{"d_shared_expert": 0, "normalize_top_k": false, "routed_scale": 2.31, "n_kv_head": 9, "vocab_size": 8192, "positions": "rope", "parallel_block": false, "init_std_qkv": 0.0609, "init_std_down": 0.0, "grad_clip": 1.0, "schedule": "wsd", "seq_len": 1024}
Below are experts of layer 6 (counted from 0) of a mixture-of-experts language model. Rows are named router (the router's row for the expert), gate (a neuron's input weights, with its number), up (a neuron's input weights, with its number) and show model dimensions 96-143. Each number is 128 + 24 x the weight over its row's rms, rounded and kept within 0 to 255.
Before each expert's rows: a language model's description of what the expert responds to. This comes from a sample of Wikipedia text that the model never trained on.

# expert 4
Description: Newlines after headings and sentences, list dashes, table pipes and heading marks, as in a newline after ====Regina====.
router [110 128 120 173 124 132 120 119 115 101 161 142 141 156  88 159 109  93 165 170 132 156 161 117 145 143 109  85 122 129 146 168 101 139 118 101 116 145 102 109 112 134 135  96 117 147 113 122]
gate0 [121 134 132 127 125 134 120 139 109 152  98 152 173 129 161 115 110 139 108 119 157 136 173 122 137 126 157 116 107  94 135 133 103 131 107 177 109 156  97 137  93 131  83 133 157 144 118 134]
up0 [150 131 171 141 112 133 130 144 152 167 108 169 137 131 181 148 112 161  80 157 117 133 155 153 183 133 159 141 122 154 124 168 120 139 115 120 115 119 178 140 102 110 152 121 105 150 130 151]

# expert 22
Description: Lone spaces and leading digits in table cells and statistics, such as an empty electors cell, goal differences, and sign symbols.
router [152 146 139  91 160 133 119 143 138 117 111 165 121 128 130  78 117 149 117 119 132 123 120 113 135 133 112 152 115 140 138 141 142 169 129 106 101 126  92 159 109 132 126 160 145 171 138 153]
gate0 [116 143 101 123 116  91 148 161 139  86 150 109 129  89  76 114  97 109 149 164 116 138 139 163 135 139 105 194 158 132 148 146 126 146 110 105 114 146 159 124 126 140 146 168 102 102 111 107]
up0 [103 146 137 158 135 113 131 119 176  88 126 115 138 120 130  70 118 139 149 116 120 123 110 152 100 134 108 145 159 108  87 170 134 108 116 128  97  90 100 171 129 136 148 145  91 131 126 140]

# expert 8
Description: Verbs like was, is, are, been right after a subject noun phrase, plus commas, closing parentheses and periods ending phrases.
router [153 102 116 125 172 132 126 181 163 110 116 146 138 142 103 151  99 101 141 116 126 124 119 120 132 160 167 135 138 116 141 149 107  94  96  98 101 146 155 162 114 122 138 128 126 160 126 155]
gate0 [103 126 134 119 161 126 124  86 165 157 103 120 201  92 164 123 176 149 109 120 114 171 104 164 136 114 167 176 109 147 146 130 111 118  91 126 155 150 106  87 143 125 133 157 106 130 109 127]
up0 [122 151 100 129 164 111 138 150 107 125 126 137 111 111 119 105 126 140 130 194 159 160 132  99 112 174 135 132 122 107 134 129 138 157 137 136 122 109 126 131 129 114 126 178 127 155 132 139]

# expert 7
Description: Verb endings, auxiliaries and prepositions in running prose, such as declin-ed, were, has, of, in, during.
router [123 138 122  80 103  78 120 154  74  84 184 107 143 134 116 158 133 116 160 113 114 141 171 104 116 126 199 114 140 134 120 119 126 124 133 129  95 114 166 189 128 151 141 144 154 122 128 130]
gate0 [152 125 172  77 133 121 112 140 110 141 185 136 145 108 102 120 129 133 100 105 111 148 126  83 121 111 181  72 144 119  99 199 118 115 123 162 130 117 177 151 111 124 190 142 151 121 111 115]
up0 [ 91 170  97 155 129 128  93 106 104 150 119 128 120 118 117 147 128 131 101 122 113 101  83 153 103 135  82 186 136 162 173  71  75 185 149 152 152 141 104 131 114 204 161 133 122 117 107 117]

# expert 27
Description: Line breaks, section heading marks like ==Career==, table pipes and separators, colons and periods that close lines.
router [121 126 122 128 150 171 138  94  91 147 140 114 115 145  93 116 131 106 108 123 149 128 118 123  98 118  91 112 147 143 131 148 114 163 110 141 145 164 122 146 152 143 153 107 106 163  81 139]
gate0 [111 112 143 155 168 118 130 123 119 104 118 143 126 102  91 128 102 124 136 126 126 116 159  91 129 154 142 153 140 133 137  94 137 113 134 120 129 114 158 140 160 163 136 130 147 111 114 124]
up0 [179 144 130  83 103 141 135 115 110 130 161 130 132 139 165 185 155 102 141 128 111  96 136 162 125 113  93 131 142  86 141 135 118 140 122 140 129 139 103 127 133 112 105 182 140 148 154 143]

# expert 23
Description: Pieces of first names, surnames and place names in bios, credits and tables, e.g. Benjamín, Wilmington, Whittaker, John, York.
router [132 120 146 138 113 140 113  81 179 131 130 112 125 135 146 129 120 135  94 150 126 122  86 140 171 106  97 131 144 143  88 135 113 115 174 124 162 100 106 132 138 155 150 173 133 133 144 145]
gate0 [123 199 102 147 118 108 131 134 115 130 120 121  86 117 112 146 154 135 117 127  99 144 108  89  92 106 162 118 123 163 131 127 186  90 154 130 183 141 122 122 104 116 161 128 135 131 177 100]
up0 [122 144  91 126 128  94 109 136 131 126 164 128 132 129 102 169 126 137 136 130 118 130 132 134 116 116 145 176  96 160  95 134 163 133 139 126 130 133 121 155 171 118 155 150 141 124 116  69]

# expert 29
Description: Pipe and blank cells in wiki tables of sports and election statistics, plus dashes, header rows ---|---, and medal or Apps columns.
router [145 165 129 110 150 147  83 145 119 134 128 151 130 149 148 132 113 107 139 132 163 170 160 111 130 174 104 144 100 120 169 114 139 163 113  94 107 124 141 136 120 117 141 141 114 142  95 159]
gate0 [ 91 138 117 153 115 165  99 140  96 186 149  93 129 168 107 131 133  77 153  97 157 150 145 101  82 106 130 142 117 122 134  93 130 131 162 129 137 130 124 141 143 117 110 125 163 152 146 130]
up0 [131 153 124 119  78 131 101 131 155 112 137 117 145 116 136 105 113 140 134 123 167 109 165 110 130 130 123  90 145 136 143 138 149 125 133 104 169 119 202 160 135 170 113 121 130 121 113 120]

# expert 17
Description: Words in organization and country names like National Academy of, United States, U.S., plus section markers ===, table pipes and list dashes.
router [144 146 145 128 159 119 119 128 117 112 136 133 117 170 150 169  94 125 156 164 149 106 112 115 143 109 119 144 115 134 186 124 136 149 161 113 100 135  95 117 132 126 127  60 126 181 163  94]
gate0 [ 66 139 127 151 137  99 155 161  89 157 150 158 126 133 139 141  83 122 151  90 101 137 148 133 146 171 136 151 159 126 104 151 157 195 134  89 112 139 154 152 115 124 115  96 129 122 126  95]
up0 [132  98 135  85 118 139 117 124 107  91 141 107 118 139 128 132 172 108 125 158 144 118  91 165 158  97 143  92 114 157 106 124 135 165 194  94 123 131 153 128 109 137 122  88 145 130 129 109]

# expert 1
Description: Inner pieces of proper names, often foreign or Slavic place and person names, such as Łó-d-ź, Gó-r-nik, E-d-mond.
router [141 133 146 124 134 126 104 110 132 130 105 139 141 104 126  98 136 145 127 107 124 118  80 114 146 130 107 117 104 119  92 106 155 124 163 126 147 121 104  89 105 173 152 154 134 104 134  93]
gate0 [ 98 115 136 167 124 132 191 134  96 116  82  97 138 134 119 123 155 129 110 136 140 121 134 133 149  82 108 177 184 111 151 116 134 135 125 118  96 145 139 126 107 131 132 127  92  74 120 132]
up0 [155 114  94 165 160 142 165 141 105 145  95 135 105 160  80 195 124 114 138  92 120 145 116 136 105 133 130  94  81 125 189 145 111 126 168  95 112  98 176 151 110 105 136 124 139 147 104  98]

# expert 15
Description: Prepositions like by, for, at, from after verbs or infobox labels, e.g. Screenplay by:, plus plural -s in labels like Members:.
router [131 125  98 111 127 116 150 124 117 122 159 152  98  98 143 131  90 148 148  89 130 128 105  93 105 110 165 133 136 105 140  79 107 114 102 182  95 131 115 170 161 133 125 110 117 121 118 106]
gate0 [ 84 141 122 137 133 127 131 146 129 178 114 145 128 127 151 139 128 134 148 154 151 135 128  92 115 165 140 144 131 156 162 172 177 142 125 132 125 137 137 133 125 157 118 157 135 108 156 141]
up0 [186 151 139 146 159 150  83 120 119 167 140 153 150 142 137 116 106 115 132 161 118 165 151 121 137 140 152 149  81  96 156 153  99 137 121  93 121 108 105 111 106 115 155 128 114 166 148 124]

# expert 9
Description: The word to, modals like can, would, will and do, and pronouns in narrative clauses, e.g. How to Rap, went on.
router [141 128 125  95 108 178 160 103 144  98 104 155 140 113 126 143 167 180 114 141 126 114 151 138 122  98  99  88 145 135 103  73 105 121 100 106 151 162 131 188 124 159 126 160 141 170 128 105]
gate0 [144 132 133 113 112 119 155  97 106 121 170 149  96 107 106 125 115 129 125  95 135 110  82 164 144 133 123 118 158 144 112 141 108 166 146 121  80 137 138 132 149 147 114 106 110 166 114 150]
up0 [ 84 157 139 107 121 128 107 105  75 111 144 110 107 113 115 139 117  90 146 154 171 124 139 129 118 133 106 137 124 100 129  92 101 118 153 107 116 128 148 155 119 140  99 126  87 157 150 115]

# expert 6
Description: Digits and spaces inside years, dates and numbers, such as the year after "September 17," or digits in table figures and ranges.
router [141 154 115 135 123 108 138 146 174 135  77 140 159 116 122 106 121  59  99 161 117 157 137 117 136 109 111 143 125 157 128 106 141 127 107 149 119 109 117  78 116 108 106 157 127 114 146 173]
gate0 [142 137 122 170 118 156 125 115 148 139 103 110 146 153 119  87 157 106 116 150 137 149 100  87 140  90 145 136 108 126 117 147 157 111 131 166 117 169 141 125 143 117 128 140 102 106  94 134]
up0 [ 84 119 144 126 131 173 146  86 104 135 165 118 183 131 139 110  94 137 100 106 106  98 119 109 140 138 122 119 143 159 109 149 139 101  98 127  74 132 145 134 144 130  87 155 130 156 146  95]

# expert 5
Description: Prepositions and articles in running prose, mostly after a verb or noun and before the noun phrase, e.g. of, in, to, a, an.
router [137 110 108 111 131 153 123 146 108  95 138 149 130 101 149 141 139 150 144 128  86 150 127 109  95 147 179 135 122 117  84  91 128  97 109 150  98 136 129 168 125 161 142 134 104 135 126 124]
gate0 [ 91 134 136 175 125 140 128 153 127 125 129 165  72  72 123 107 121 165 188  81 135 118 121 170 127 112 139  98 128  96 116 114 147 126 142 124 147 148 142  84 152 161 160 148 115  90 129 143]
up0 [110 123 132  98 141 105 140 156 126 127 156  98  85 168 146 102 125 110 133 105 117 125  98 158 120 152 145 119  93 137 164 134 143 126 147 136 167 122 113  93  91 129 138 115  90 131 170 117]

# expert 30
Description: Commas, periods, dashes, brackets and conjunctions like and, but, where, especially the comma after native-script names in biographies.
router [158 119 152 162 178 162  83 124 119 118 139 168 122 147 103 168  96 118 129 159 129 143 163 117 101 117 138 154 159 117 122 149 132 101 151 106 111 164 140 124 100  74 142 107 143 108 112 140]
gate0 [103  99 164 158 143 130  94 112 114 136 130 160 142  93 103  54 125 132  99 115 114 133 153 141 138  81 107 128 128 152  96 135  49 118 124 110 154 120 146 145 124  76 141 132 138 109 162  75]
up0 [135  97 145 109 153 126 138 163 103 148 140 176 149 121 174 126 145 130 127 127 105  97 132 124 120 143 128 154 126 109 152  92 107 144 116 121  86 116 122 164 135 114 126  97 128 147 153 196]

# expert 12
Description: Content nouns such as work, war, coach and pandemic, plus mid-word pieces after prefixes like re-, as in re-ap-peared.
router [137 155 174 113  52 137 134 121 132 185 132 122 126 126 153 133 119 126  90 123 127  81 124 115 124 152 101 149  97  96 142 104 115 116 125 121 138 131 150  74  85 131 119 148  98 160 147 114]
gate0 [141 151 190 115 152 137 115 157 122 106  97 128 129 137 154 118 157  85 137 104 113 104 155 134 133 110 123 149 135 133 120 173 113 169 140 159 113 121 116 158 130 126 152 100 119 158 121 143]
up0 [ 93 144 107 129  87 137  81 129 119 202 124 112 127  82 114 102 136 109  59 130 132 129 111 146 136  92 176 133 122 166 141 163 132  99 152 117 100 130  91 101 163 140 108 126 125 145 100 127]

# expert 0
Description: Articles and possessives like the, a, his, their, mostly after of, in or on, leading into a noun phrase.
router [124 126  87 164 126 107 150 154  90 115  75 117 102 130 164 122 121 145 119 132  85 115 113 154  81 121 163  98 129 118 115 111 132 143 161  88 141 129 163 143 139 138 141 147 124 114 133  85]
gate0 [137  96 127 151 108 147 140 159  97 116 143  85 115 130 130 166  86 112 146 105 169 142 110  92  98 127 132 119 140 138 136 139 132 113 157 106 141 104 168 115 139 122 142 155  87 128  99 102]
up0 [132 118 129 138 164 124 146 146 132 115 113 106 114 117 147 177 119 129 112 161  99 118 127 131 105  93 138 152 134 118 104  79 119 102 103 150 131 134 133 129 136 124 147 119  98 123  82 193]

# expert 2
Description: Single digit tokens inside numbers such as years, times, coordinates, incomes and scores, e.g. UTC+3:30, 2016, 26,250.
router [114 174 116 169 147 132  93 123 121 156 121 153 160 128 120 139 111 110 108 103 105 135 149 102 109 129  97 157 113 144 125 121 150 123 102  86 115 136 126 103 151 136 115 125 149 131 132 139]
gate0 [ 76 139 118 113 124 131 125 119 120  77 105 103 135  86 116 148 112 136 134 128 143 144 120 147 152 112 190 130  96 168 153 109 128 147 114 159 185  96 128 115 143 113 108 134 155 152 100  95]
up0 [124 132 157  69 128 136  83 148 102 140 148 198 167 132 111 108  98 110 143 116  97 143  91 134 114 127 112 142 169 131 109 152 168 130 111 147 104 143 143 127 125  88 168 127 103  95 152 126]

# expert 26
Description: Sentence-final periods and clause links in narrative prose, plus following subject pronouns and conjunctions like but, which, it, He.
router [ 88  68 103 159 153 128  90 146 139 143 164 114 120 145  97 140 137  90  90 162 106 148 133 128 118 132  96 140 138 113 128 149 128 137 127  99 152 170 143 108 122 136 147 106 153  84 128 144]
gate0 [127  94 129 152 124  88 137 107 124 147 118 111 108 104 134 159 137 128 164 102 129 142 174 141  56 105 123 173 134 124  65 129 103 116 116 107 125 146  92  82 124 106 148 131 145 118 121 103]
up0 [120 122 162 109  69 145  96 144 135 122  88 140 119 138 153 124 132 133 113 145  93 152 150 125 101 129 139 108 144 126 127 112 138 115 110 107 118 143 131 132  89 125 117 127  97 133 154 140]

# expert 21
Description: Of, from, and, commas and the joining noun phrases, as in corner of the property or Hall of Fame.
router [136 125  95 165 137 155 132 168 108  86 134 148 129 153 175 151 113 120 155 129  94  86 148 143 105  95 148 114 111 126 132 108 129 159 154 136 145 135 148 146 145 108 118 135 136 131 121  74]
gate0 [140 135 145 142 105 163  62 114 143 130  91 120 121 154 139 152 131 148 121 116 141 105 147 139 121 105 100 144 150 106 141 151 123 135 154 128 129  89 149 159 136 112  99 106 149 123 101  94]
up0 [124 138 192 124 123 109  99 105 124 133 105 119 123 104  81 107  71 128 134 114 130 153 181 119  95 151 117 139 117 116 127 179 131 109 122  63 142 113 173 101 154 130 152 137 145 143 120  85]